Weights of a small mixture-of-experts language model, trained from scratch on English Wikipedia: vocabulary 6723.
Below are experts of layer 5 (counted from 0) of a mixture-of-experts language model. Rows are named router (the router's row for the expert), gate (a neuron's input weights, with its number), up (a neuron's input weights, with its number), down (a neuron's output weights, with its number) and show model dimensions 0-223. Each number is 128 + 32 x the weight over its row's rms, rounded and kept within 0 to 255.
After each expert's rows: "comes after" lists some tokens at least twice as common just before its tokens as in all text. This comes from a sample of Wikipedia text that the model never trained on. Tokens count by the router's weight.

# expert 54
router [171 141 125 183 151 160 111 129 184 124 104 151  91 115 114 155 157 111 108 118 198 131 143 151  98 131 114 172 138  93  99 162 153 161 153 106 105 104 127  67 141 129  90 117  94 129 104 168 148  90  98 103 191 188 113 143  82 120  75 115 108 179  80 136 124 144  89  64  86 154 143  65 100 152 146  56 112  85 145 153 114 186 102  96 143 155 143 150  80 171 139  87 121  86 143 134 107  97 162 153 113 127 173 121 176 149 134 142  77 110  72  85 136 140 137 128 129 102 138  94 102 146 183 156  93 142 116 164 145 117 150  85 113 186  88 164 160 153 111 136  89 172 199  79 148 178 151 159 155 156 149 167 162 128 116 190  64 127 143  91  63  82 116 155 123 139 166 162 113 147  90  80 161 154 139 149 133  80 100  92  64  59 109 141  91 109 162  89  93 126  52 128 148 104 127 140 165 170 113 111 147 138 123  99  89 133 131  61 102 153 141 166 142  91 125  96 164 136 146 121 155 132 148  92]
gate3 [109 161  66 117 157 108  98 165 126 206 138  56 147  77 127 101 137  79 148  96 111 138  88 150 103 109 138 125  70  65  77 178  93 156  92 156 141 122 165 104 153  98 101  81 129 143 155  92 134 139 164 164 153 122 117 125 140 139  89 106 149 124 103 130 153 195 120 115 105  63 137  96 131 133 140  91  76 116 142 114 169 144 173 203 142 130 112 146 164 139 144 117 137 105 123 138 107 115 146 105 106 125 168  98 130 114  81 113 131 159 138 114  59 107  65 119 153 122 145 106  87 103 182 150 111 136  89  91 101 193 108 155 132 174 136 151 135 112 138 124 137 107 125 122 118  78 158 166 119 150 122 178  79 125 135 107 134 159 130 139  99 123 135 142  81 196 129 119 143  51 117 130 145 121 156  93 132 129 159 141 170 109 104 111 105 189  52 230 153 147 150 125 188 118 109 108 129  78 111 112 133 124 164 174 130 129  92 116 130  95 155  68 164 114 132 161 139  62 213 152 200 161  86  73]
up3 [142 110 189 134 140 104 146 139 114 104 127 128 161 133 163  94 127 165 157 157 129 104 150  98 136 156 127  63 120  94 140  87 171 118 182 141  83 177 171 174 140 177 141 190 104 118 118 106  90 127 141 180  82 110  95 140 163 168 162 171 124  93 183 155 136  50 146 143 191 166  93 145  99 120 148 197 126 118 158 108 147  59  93 112 127 141 129 167 161  98  88 163 145 111 143  42 109 129  92  63 194  79 117 116  45 114 133 142 119 140 138 124 130 171 185 131 111 135 106 183 116 109  92  93 118 125 127 109 113 109 125 162 166 166 152  63  78 162 161 110 157  87  98 118 140 117 140 108  94  86 107 135 172 131 168 128 148 136 103 148 164 193 161 104 116  40 122  98 138 114 156 167 120 140 139  76 124 172 117 176 131 189  87 109 151 175 101 160 100  86 156 119 117 151 122 140 109  46 118 158 128 165 127  85 160 108 101 186  97  98 112 152  99 161 151 131 118 152 125 143 112 112 140 141]
down3 [ 92 145 138 142 102 140 152 110 107 158 132 121 132 107 142 110 124 105 124 126 162  85 137 140  90 162 123 153 135 183 148 140 124 115 133 158 166 121 138 140 131  73 123 101 131 164  88 178 199 163 122 119 168 136 125 149 145 149  89 121  91  99  72 152 137 156  97  81 150 136  38 124  97 157   3 123 128 107 171  82 161 120 147  91 161 199 161 150 157 146 136 106 160 135 135 127 140  82 169  65 126 106 101 112 123  94 162 139 167 105 116 159 135 103 116 148  90 104 106 169 155 145 193 116 153  94  76  95 115 171 146 158 111 139 136 132 131  90  94  89 160 148 142  51 173 169 178 169 118  91 150 160 175  91 135 156  67  94 114 161  95 177  87  59 104  78 144 171 142 124 153 163 204 152 157 122 161 168 181 127 132 126 142 107 145 185 146 113  87 202 122 123 123 121 138 135 151  95 154  87 135 168 124 130  95 161 183 136 106 154 160 141 145  57 137 134 146  94 119 133  86 107 153  79]
comes after: ".", "==", "|", "s", "===", "es"

# expert 23
router [172  83  85 139 138 125 136 141 175 121 111 124 117  82 127 185 181 104 111  76 173 101 132 120 169 147 108 173 137  93 101 173 151 161  87 150 113 125 125  94 134 154 151 184 100 108 106 134 139  71 134 116 136 159 117 130 155 106 157  77 122 141 119  83 154  98 112 114 124 103 201 117  99 103 255 152 130 159 109  85 116 144 131  88  89 109 139 103 155 111 108 124 170  62 166 131 105 124 171 160 120 132 137 105 208 113  85 168  58 142 133 147  97 162 166 165 146  82 157 164 144 124 105 201 162  85 123  91 129 125 155 138 177 150 106 117 115  74 104 140 118 167 177 100 136 170 165 103  88 148 137 148 152 118 151  89 101 126 160 122 122 112 140 128 121 167 167 156  60  97 147 101 181  83 183 163  89  64 152 127  90 107 124 152 149 113  98 139 142 140 101  44 117 136 132 171 149 148 107 156 141 156 111  89 131 138 113 121 176 104 183 145 149 176 172 115 161 144 131 115 145 146 107 131]
gate1 [163 231 103 110 175 146 121 209 143 177 164 119 120 149 111  94 145 152  52 137 164 150 178 131 143 106 139  90  90 107  32 161 132 145 131  85 121 110 133 151 156 126 134 141  48 148 158 143 131 145 143 112 121 109 136 129 103 163 112 192 111 168  97 180 138  92 140 120 181 145 141  99 115 154 139 183  73 155 103 142 114 181 130 128 167 119 102 170 149 168 109 199 150 115  95 119 194 157  86 135 154 153 137 194 163 109 112 104 117 135 140 101 171 120 102 133  88 179 118 151 169 126 133 125 111 130 117 136 173  82 133  83 114 137 141 161 134 161 109 133  83 189 126 130  94  91 132 106 103  70  96 109 116 102  99  98 149 155  56 136 185 152 137 126 120  90 148 112 127 140 126  86 112 141 178 190 114  96 107 132 123 131 122  89 115  76 145 169 145 154 113 151 100 122 169 112 175  99  54 169 165 120 181 128  94  69 150 149 121 165 132 157  70  73 109  87  84 104 134  94 147 137 137 119]
up1 [106 142 171 144 132 143 157 129 147 122 142 110 129 155 149 106  93  70 119  43 104 147 123 132 168 210 144  57 136 114 137  76  94 124 110 145 117 130 159 136 150 120  98 143 108 132 172 123 185 150 131 155 132 145 125 178 112 132 158 141 146 163 180 132 113  93 110 126 150 165 104 151 121 123 120  69 141 111 104 129 159 110  59 128  68 181  97 125  94 132 158  81 150 111 130 188 154  98 181  70  80 100 167  82 121  76 138 155 117  41 137  94 102 103  80  97 166  43  93  99 147 134 149 122 120 158 127 110 155 144 139 168 134 100 129 164 154 119  86 135 127 180 191 119 156 137  72 112 131 170 145  58 137  90  83 152 111 120 144  90  92 118 113 136 154 138 130 173 113 124  79 148 107 147 112 120 102 130 179  74 165 139 146 145 102 109 107  87 106 172 142 167 182  28 109 107 142 153 112 152 128 182 121 198  92 111  84 148 120 101 101 152 101 127 124 152 126 201 145 196 139 109 145 128]
down1 [127 111 125  80 176 155 140 157 158  91 119 200 110 134 116 186 105 124 122 178 142 161 181  32 154 150 139 124  44 152 127 106 182 124 188 132 151 124 109 124 106  87 121 118  80  87 169  76 168  83 156 151 141  84 165 126  77 142 105  87  82  83 137  98 152 127 146 172 100 126 180 132  99 103  68 108 110 128 173 141  97  83 111 164 150 107 132 172 108 164 106 170 105 116 122  97  60 185 129 118 115 105 147 163 110 158 120 117 130 112 131 121 138 144 129 123 102 159  71  99 117 186 147  92 121 124 167 109  90 133 173 168 140 149 121  83  74 109 135  67  76 171 180 107 151 128 104 129 185 115  61 128  98  89 122  79  64 124 118 169 100 143 135 108 111 157  98 108 143 144 142  91 152 101 159 111 146  97 134 137 100 128 157  18 124 121 123 104 134 118 114 116 127 156 103 199 156 135 112 106 120 125 177 134 148 120 138  97 109  76 116 146  95  82 142  87 164 125 176 151 117 103  94  76]
comes after: "the ", "- ", "of ", ". ", "The ", ": "

# expert 40
router [145 192 109 101 127 124 155 149 146 144 164 101 146 143 119  95 182 158  84 133 168 129 154 173 112 102 111  98 103  80  49 150 173 124 149 122 117 132 154 130  69 146 110 132  97  95 146 142 134  47 124 155 112 130  67 124  87 189 187 139 173 147 106 125  89 100 119  47 130 112 175 122 119 140 169 177 114 140 112  71 108 152 126 128 130 173 160 143 196 108  93  55 205  96 100 121 117 188 160 177 131 122 117 115 122 139  95 145 105 131  87 125 114 116 112  86 111  93 123 183 125 118 154 169  82 119 142 141  75 196 145 156 156 141 132 153 115  82 121 155 126 135 126 126 161 114 150  61 149 108 107 107 117 116 116 136 129  75  75 124 111 111 127  96 130  87 171 157 140 110  98 136 116 147 125 140 118 134 101 121  96  71  97 125 106 160 102 151  32 159  94  69  87  95 103 159 146 140  87  87 125 110  91 109 163 166  65 124 138 112 157  97 155 185 179 147 143  64 158 177 179 162 139 112]
gate1 [128  79 134 173 107 111 140 164 110 129  54  72 174 134 189 143 158  84 111 150 145 129 130 190 129 154 159 116 156 119  85 115 114 139 169 140 109 136 119 103 108 106 100 105 148 122 156  94 107  64 141 157 163  97 136 201 157 172 132 160 124  64 143 108 137 118 164 116 145 123 170 133 173 178 156 113 149  81 111  98 126 119 144 127 163  81 175 165 180 138 126  70 147 154 111 127 120 161 141 141  98 178 124 101  82  68 153 125  96 187  99 123 127 126 175  13 114 119 162 162 172 172 171 120  65  81 140 103 151 129 159  78 141 132 154 125  92 169 161 117  94 162 161 100 131 140 153 114 162 158  98 112 105 148 117 141  70 125  94 115  96 157 128 161 126 156 129 114 120 106 103 120 137 141 202 130 114  59 175 106 146 110 120 159 103 133 109 136  54 176 133  99 127 189  99 168 137 182 128 121 137  77  99 147  76 125 118 127 132  95 120 196 113  86 134 110 193 134 127  74 136 143  88  73]
up1 [ 86 151 140 151 115 130  94 166 127 122 125 118 152 171  98  85 132 135 127 146 118 154 135 157 187 147 105 125 158 115  85 127 153 129  72 152 136 135 157 123 100  85 177  87 109 125 132 121 192 146  92 122 137 149 103 149 119 200 140 152 111 141  99 158 125 148 149  89 100 122 184 169 167 125 124 104 170  94 165  86 140 169  26 119 130  70 130 159 137 124 167  77 149 159 139 166 136 114  78  96 105 167  48  97 154 143 135 135 131 121 167 123 153 151  87 121 116 137 163 158 157 113 178 151 130 106 111 129 140 114 224 123 119 140  91  90  38 167 121 116  94 117  88 152 140 122  56 155 189 133  53 110  88 131 152 140  84 176 155 146 169 140 104 137 147  83 151 141 104  97 149 140 112 173 123 148 121  67 135 152 151  80 173  85 105  99 135  97 125 114 155 154  69  74 103 103  93 161 173  94  54 152 111  77  65 133  97 138 166  75 138 200 133 125 110 140 163 140 102 148 149 128 118 142]
down1 [ 98 152 164 109  69 147 117 138 113 121 112 117  94  95 108 130  56 109 117 113 110  85 130 167 143 113  97 177 113 114 151 138 164 119 105 140 115 152 135 161  89 123 119 123 112 136 115 153 158 155 168  66 117  97 121 124 142 110 151 129  87 176 130  80 179 142  71 152  95 154 159 149 137 179 100 108 133 134 108  93 151  38  40 173 104  96 157 112 155  83 183 107 122 150  84   1 207 170 129 154 174 138 146 214 112 132 114 148 131 189 114 135 104 119 129  76 118 143 122 120 148 127 181  82 113  88 172 122 138 192 139 142 107 133  69 152 114 114 155 161 178  90 110  95 131 102  97  98 138  64  98 124  72 124 146 146 138 110 156 117 141  90 112 200 133 109 133 166 152 131 115 137 102  98 165 104 114 175 146 135 111 151 137 168 168 141 131 158 129 109 204 146  89 154  82 121 114 135  84 140 102  84 144 116 114 156 166 176 130 108 106 117 146  77 122 163 125 130 157 124 165  88 104  67]
comes after: "|", "| ", "was ", "is ", ".", "It "

# expert 5
router [128  82 125 156 121 106  62 118 114 173 123 106 136 104 143 120 166  76 131 138 157 151 112 165 109 144 113 144 147 109 136 207 135 160 170  70 123 132 115 106 116 151 150 170  86  79 143 159 102  86 112  83 158 136  90 109 118 122 137 145  96 154 109 141 138  81  93 138 131 107 189 166 181 126 250 172 132  42 109 167 120 157 135 155  86 117 117  92 146 102 116  94 197 106 129 128 129 156 143 155 119 133 151 157 115 147 123 174  62 133 115 163 112 126 156 129 184  92 126 114 114 194 177  93  69 128 186 101  77 129 111 143 123 154  96 145  63  90 126 120  77 159 192 134 135 182 130 118  72 112 118 140 160 114 136 112 146 100 135 109  75  70 144  92 100 178 143 137  80 143  89  70 194 123 115 166  79 113 119 130 110 115 142 151 125 108 119 111 150 102 134 130  60 132 154 139 174 130 106 174 173 123 150 155 138 152  81 102 174  81 204 115 145 164 153 105 137 156 142 116 159 144 130  87]
gate1 [127 110 101 157 100  70  63 150 184 150 139 134 168 204 189 194 144  80 116 148 168 171 126 131  78 101 122 154 112 105 107 148 113 128 117 129 117 130 109 151  98 165  91 126 160 106 149 160 129 184 161 144 117 107 127  81  74 136 141 183 146 121 137 135 130 162  91 171 110  98 134 169 154 139  96 164  95 107  84 127 170 155 136 164 159 130 195  76 178  89 161 124 124 211 178 143  65 149  88 150 161 140 185 111 158 119 113 131 118 129 117  77  87  57 133 146 157  74  79 102 124 142 142 161 166 183 136 115 114 124 177 147  78 160 148 124 137 112 146 182 128 143 175  84 121  90 108 147 107 157 164  96 147 112 123 113 123 100 147 150 134  99 130 193 174 118 131 123 110 128 129 113 136 101  94  98  51 105 138 145  76  87 145 134 150 164 148 132 118 122 161 113 117 153  92 105  86 108 178 162 164 150 161  56 127 130 129  91  80 143 193 115 137 125 157 154  76 180 178 162 142 147 186 104]
up1 [110 128 164 103 120  85 168 103 108 120 147 111 148 130 181 153 118 136 191  67 136 115 122 153 172 159 125 190 114 140 110 121 111 137 137 116 200 102  30 155 162 122  86 119 134 170 206 140 131 141  83 137 119 122 137  90 148 138 116 149 108 153 139 116 180 168  80  95 103  97 148 169 151 123 117  73 202 146 173 175 206 150  56  76 142 130 136 114 145 115 154 142 152 157 128 105 110 150 129 150 127 165 109 125  92 140 146  57  86 122  69 131 196 156  92 141 181 101 151  40 127 189 100 107 182  36 115 153 115 109 131 110 126 159 170 125 140 145 134 160 123 141 106 109 117 134 144 180 150 147 123 112  99 157 114 127 131 176 154 129 133 140 161 114 122 127 131 150  97 172 114 121 109 218 110 186 134 172 185 149 136 183  99 145  99  76 176 122 137 116 180 135 143 120 162 159 119 125  82 170 146 168 126 180 131 156 159 111 118 142 167 136 123  83 126 169 165 134 103 165 128 131 134 129]
down1 [117 119 149 187 103 123 138 152 121 158 148 103 120 144 107 104  76  58 113 134 135 126 160 162 163 143  97 188 140  91 208 163 129 146 148 160  37 137 157 116 129 146  96 126 104  95 145 149 152 113 164 188  63 204 130 168 158  84 124 146 172 157 128 145 174 105 184 140  92 203  86  71 150 125 140 161 174 112 177  92 140 147 134 102 172  78 165 135 131 142 129 101 157 166  74 103 152  92 200 101 177  71 184 148 129 137 140 170 103 112 142 142 121 138 163 153 143 147 152 153 182 131 160  58 133  64 204 168 121 127 172 131 150 141 130 116 191 139 174 160 140  94  84 126 143 143 140 168 135 123 170 148 145 142 147  95  78 116 137 175 122  99  72 136  94 148 144 140 158 142 120 145 158 102 115 137 134 140 129 123 184 118 154 156 136  90 150  94 115 117 139 151 190  93 130 142 180 152 152 168 104  98 132  88 133 137 172  82 114 164 161 169 124 123 181 104 119 126 165 103  81 146 122 132]
comes after: "of ", ", ", "- ", ": ", "Ch", ". "

# expert 37
router [140 120 110 131 157 141 146 114 159 151 164 151 181 153 122 146 154 101  85 135 153 211 137 133 112  68  98 159 149  92 116 165 156 131 130  84 110 171 139 108  80 122 139 157 153  78  97  92  95 128 141 138 128 132  85 163  95  95 163 105 142 158 159 134 161  98 150 161  96 150 222 118 115 134 179 188  99  69 122 109 147 159 114 194 111 100 123 114 135 132  61 158 112 103 110  91 124 178 103 156  95 129 172 136 145 127  85 128 119  99 111 118  91  64 130  88 173  86 135 136  97 183  87 142 140 127 144 124 139 162 148 130 137 148  75 101 133 115 130 145 116 134 207 141 138 138 202  76 161 150 107 165 181  61  96 138 137 121  83 121 115  46  99 141 151 146 119 105  62 108  61 121  84 118 134 162  85  86 136  82 155 143 156 155  82  93 116 124 118 135 117 116 122 121 169 138 147 178  93 111  87 131  85 125 173  91 121 116 178 105 158 148 158 125 175  84 102 125 150  47 197 153 167  97]
gate1 [192 142  97 193 128 121  98 124 148 104  80 140  90 170 174 164 139 122 109 124 130 167 149 143 122 163 119 151 118 100 169 102 125 109 167  60 173  76 121 221 154 143  96 102 107 101 130 178  74 125 107 147 129 125 115 169 128 144 108 115 136 122 169 122 117 137 123  74 109 117  91  96 156 107 140  94  96 118 100 116 126 135 132 155 181  89 128  94 149  57 136 113 168 146  86  77 109 102 119 154 164 125 100 111 125  97  85 144 123 163 139 121 178  59 183 141 178  84 101  42 141 143 102 102 115 125 126  52 102 193 166 156 108 214 110 165  97 111 105 103 115  88 161 136  82 169 164 105 162 190 172 159 127 115 119  98 132  83  78 126 135 157 132 125 118 105 140 128  65 190 103 122 124 178  93 143 125  93 118  52 113  71 155 168 112 149  92 117 109 138 125 148 157 194 139 137 124 132 141 154 150 163 103  71 149 160 187 136  61  97 150 133 139 118 124 131 134  93 142  80 124 123 133 139]
up1 [ 91 110  90 128 126 144 165 190 116 157 172  89 103 160 184  60 126 144 166 179  87 156 140 129 125 150 121 102 187 120  75 137  69 123 190 157 110 108 133  74 146 126 190 110 139 116 119 131 132 168 128 107 160  57 134 159  74 114 137 156 110 119  83 132 142 142 131  96 109 161  95 131  96 143 146 141 173  76 161 144 131 160 109 110 228 107 135 138  82 135  68 120 125 154 114  97  94 131 121 175 155 160 177  97 142 112 136 129 104 168 121 124 119 122 150  47 144 123 136 150 180 112 162 198 156 109 106 133 173 116 100 119 152 157 126 104 148  78  83 147  93 143  90 142 182  74 124 122  92 158 149 118 127 118 117 115 125 155  54 138 117  79 133 110 113 110 149 136  73  95 125  82 130 182 153  98 116 131 141  97 181 180 141 156  86 115  92 184 142  87 164 127 169 118 173 128  96 152 116  79 109 141 167 147 143 195 179 174 119  93 135 162 144 149 122  92 109  49 144 135 134  61 149  91]
down1 [141 108 214 109 141 212  87 148 111 192 149 136 114 104 115 119 162  90 183 148 156 168 185 147 121 156 122 101 105 143  93 126 150 162  98 104 112 122  36 131 136  81 155 126 153 109 155 148  88 179  55  72 188 157 115  98 119 102  85 165 173 111 119 107 116 100 109 111 131 133  59  79 115 150 190 131 110 154 106 165 135  72 134  55  74 129 104 126 148 137 122 109 102 135 106 122  84  82 154 119 109 188 138  61 118 148 128 157 105  98  97 108 124 131  82  94 133  89 169 135 175 130 113 114  86 114 166 111 122 114 171  95 146 105 118 177 164 113  91  95 142 134 144 154 118 126 111 147 110 120 154 128 137 130 149 117 127 101 111  98 155 147 140  55 200 126 130  99 148 148 110  76 145 146 152 137 123 103  83 117 127 172 113 139 147 160  93 137 106 167 139 106 160  77 158 126  76  99 157 154 119  61 106 124  93 147  31 171 112  84 111 107  65 124 146 118 155 110  67 132  90 175 126 119]
comes after: "\n", "5 ", "2 ", "3 ", "1 ", "6 "

# expert 9
router [125 115 103 102 138 128 173 107 174 144 181 137 142 117  80  97 132 142 106 142 189 177 100 129  96 145  91 188  91  98  91 145 136 101 144 133 129 182 111 127  87 175  82 121 105 111 105 148 181 124  55 117 164 140  99 131  85 177 126 155 139 147 116 115 149 153 111 125 208 132 178 142  97 163 164 120 103 130 136  63  94 165  94 124 147 208 106 190 153 127  66  98 144 116 121 149 122 160 176 109 115 152 136 130 168 102 113 161  62 100 123 127 120  98 160  68 132 104 129 130 140 148  99 121 122 203 140 150 133 121  91  99 103 172 113 189 134  70  89 152 169 117 177 163 123 155 154  89 138 104  76 138 162  98 144 128 130 115  75 166  54 113 113  82 145 128 139 203  66  87 108 140 131 139 127 131 114 119 158 131  80 139 102 150  85 117 123  87  20 117 102  51 129 120 142 149 178 172 122 181 111 176 144 105 147 113 128 117 132  85 168 113 159 132 193 108 132  97 141 126 139 118 137 105]
gate0 [138  88  77 104 187 112 147 111 142 180 170 175 117 177 128 188 123 100  95 160 164 142 157 115 142 152 100 130  78 128  95 108 149 153 113 127 130 100  49 146 109 135  98 128 116 122 141 175 152 175 148 117  75 119 167 113 102 174 150 181 128 132 143 138 118 145 170  78 125 158 222 138 160 115 113 135 162  82 144 126  57 130  90 159 102 165 170 128 119 208 123 166  93 132  67 125 163 117 128 174  91  95 126 100 142  97  66 144 118 101 111 108 140 120 141 177 182 113 147 164 177  95  97 129 155 139 124 125 100 128 169 140 113 166 125 192  98  25 150 143 105  87 126 143 131 130 137 160 166 135 136 175 149 130 136 107 135 172  56 123 103 142 123 153 119 140 100 112  61 215 116 184 108 122  92 150 114 136 182 180 129 113 157 138 110 160 135 156  92  92 155 127 119 150 148 126 158 148 134 149 142 152 133 152 144 104 165 114 100 130 147 165 137 106 162  68  95  92  46 156 200 123 129 160]
up0 [121 147 105 165 181 100 155 128 173  87  93 146  94 103  93 105 114 177 168 110 198 124 107 128 136  86  87 138 154 112 168 166 138 106  39 182 141 174 179 152  71 150 114 157  76  84  95 180 151 108 132 133  91 182  75 173 121  68 213 142 126  91 172 117 150  71  85 127 151 123  92 122 117 107 122  61 128 154 154  78 128 146 116 133 150 154 143 141 141 124 170 138 130 122 115  87 191 106  85 212 141 142 140 106 149 166 120 129 111 132 122 140 138 127 128  73 140  76  89 104 120 153 155 172 231 123  99 191 109 134 162 142 103 177 150 107 161  82 115 121 115 167 148 116 106 122 152 178  99  75 176 125  84 143 143 119 170 146 159 120 151 126  95 132 153 163 101 126 159 124 148  77 125 148 132 117 101 117 121 184 122 158 175 124 113 165 167 176  98 153 101 101 130 167 122 121 158 128  88 154 162 123 119 143 107 104  84 117 121 178  55 115 116 126  84 136 145 133 126 163 124  94  90 170]
down0 [109 130 127 132  77  78  98 146 165 127 121  93 105 181 116 136 138 132 115 158 118  58 143 152  98  74  68 146 155  92  82 102 119 106 151  83 174 151 102 130 131 131 131 167 178 109 159  98 107 141  65 141  95  97 116 110 134  58 118 171 155 148 134 153 123 144 200 130 137 105  51 113 144 143 217 143 138 176 124 135 173  69 148 137 153 121 138 186 138  82 129  76 173  86 143 152  86 131 136 119 116 129 127 192  89 138 119 105  56 137 102 133 100 158  81  68 135 172 138 109  94 129 136 100  95 152 121 104 163 194 102 141 119 153 157  97 129 209 103 171 167 103 118 104  71 125 144 121 114 141 118  65 139  74 120 101 135 130 121 147 129 111 144 109 119 111 173 115 177 117 118  87 145 122 118 104 165  92 135 144 111 147  59 133 128  68 166 104 122 148 117 131 159  78 127 124 114 164  84 147 112  66 114 163 142 156  60 156 121  98 135 136 174 156 110 163 125  98 156  29  76 120 154 102]
comes after: ", ", ". ", "and ", ") ", "he ", "He "

# expert 11
router [176 123 112 149 109 126 120 145 164 153 165 180 161 137  73 155 182 122 149 144 139 150 141 150 136 124  86 152 130 108  41 112 118 195 161 109 122 163 165  83 126 184 158 174 118 129 175 123 131 139 131 117 141 129 135 155 120 138 115 140  84 118 150 118 132 137  92 156  86 133 234 143 153 153 255 119 127  57 137 138  69 186  85 138 115 136 131 152 111 110 178  75 178 102 100 164 136 162 195 111 155 176 130 142 164 159  95 102  86  86 139 191 135 150 106 138 105 122 167 173  96 122 181 178 142 119 160  83 155 129 143  91 117 116 119 130  69  99 114  99 134 100 152 127 134 165 139  88 175 155  86 120 174  78 143 128  71 110  57 117  90 122 144  91  55 110 134 142  98 178 174  80 171 113 157 135  82 133 101 144  83 129 123 140 120 109 123 146 114 150 113 130 107 169  74 117 145 181 112 166 114 136 138 102 106 128 137 140 125 148 158 149 154 107 165 153 111 120 135 124 157 167 146 152]
gate0 [163 168 114 151 123 168 127 178 154 115 118  98 101 167 142 135 170 145 138 156 171 100 139 150  86  55  91 125  81  90 100 141 138 149 192 137 105  98 147 138  47 201 104 163 117 146 111  92 129 119 173 154 128 174 133  78 163 148 164 121  71 144 173 141 158 167  96 128 155 125  80 145 114 184 138 173 140  12  95 182 167 212 119  59 100 206 141 121  64 120 106 170  76 120 149 172 137 126  90 171  85 136 133 113 129 164 103  97 150 141 138 128 154 155 181 102 125 172 105  92 166 147 153 151 116 102  94 124 120 145 114 137 130 114  81 148 118 128  98 134  89  90 130 202 123 195 120 128 141 110 153 139 125 113 145 132  76  74 103  94  95 160 139 135 151 186 146 159 148  96 145 117 118  69 123 165 116 119 108 127 111 145 114 159 134 116 141 165 115 124 116 140 175 171 111 149  91 151 113 176  92 147  82 163 148 136 143 117  83 128 145 184 112 121 163 160 108  84 109 153 126 176 156 120]
up0 [ 92  78 124 102 160 140 186  89 120 164  85 188 145  82 126 131 132 146 108 125  92 125 144 117 115 158 155 177  86 135 116 116 125 196 155  93 153 111  28 143 192 143 118 129 185 123 143 137 100 149 146 161 153 115 114 166  89 128 118 104 167 155 104 150 139 127 133 123 167 130 109 170 189 129 156 135 119 133 108 140 105 106 119 144 129  39 140 208 177  84 157 141 119 169 110  68 129 162 142 141 132  56  89  87 142 201 168 187 113 107 125 121  68 117 149 131 135 148 124 176 144 128 104  48 154 112 154 130  99 103 191 108 152 105 170 110 130 170  95 144 144 160  96 156 110  81 163 166 102  62 102 144 187 168  55 201 131 140 175  63  91 126 126 137 144 140 100 133 113 158 111 124 140 143 119 125 139 106 114 101 105 138 103  83 122 107 106  86 100 102 109 114 150  96 139 170 117  87 119 125 179  99 124 114 138 115  60 101 157 151 122 106 133 147 134  90 166  65 146  90 107 182 132 119]
down0 [ 91 123 131 113 140  88 125  36 154 113 124 169 144 103 129  84 147 150 127  97 137  94  82 141 112 129  58 135 135 137 158  90 164 106 122  61 119 134 115 152 116 116 146 116 124 149  97 135 116 119 102 102 125  74  93 168  62 116 109 161 133 141  98 151 138 142 155 160  76 143 156 102 164  84 128 169 135  88 120 127 137 167  77 105 107 146 151 113 189 165 125 104 205 150  99  47 149 130 163 127  76 144 136 157 100  69  97  79  97  77 105 125 127 133 121 167 196 148 116 162 152 140  78 161  93  85 245  90 127 169 149 154 138 171 129 146 156 144 143 145 177 158 150 169 135 159  98 125  95 109 103  47  91 157 139 167  76  71 150 145 168  75  84 141 145  77 125 128 129 151 161 133 121 169  95 104  92  84 173 108 173 154 136 134 113 172 107 175 102 185 129  85 125 145 162 106 115 108 141  97 129 147 101 129  65 129 100 176 126 163 151 148 158 103 110 111 139  78 165 129 131 110  99 123]
comes after: "| ", "- ", "the ", ": ", "V", "; "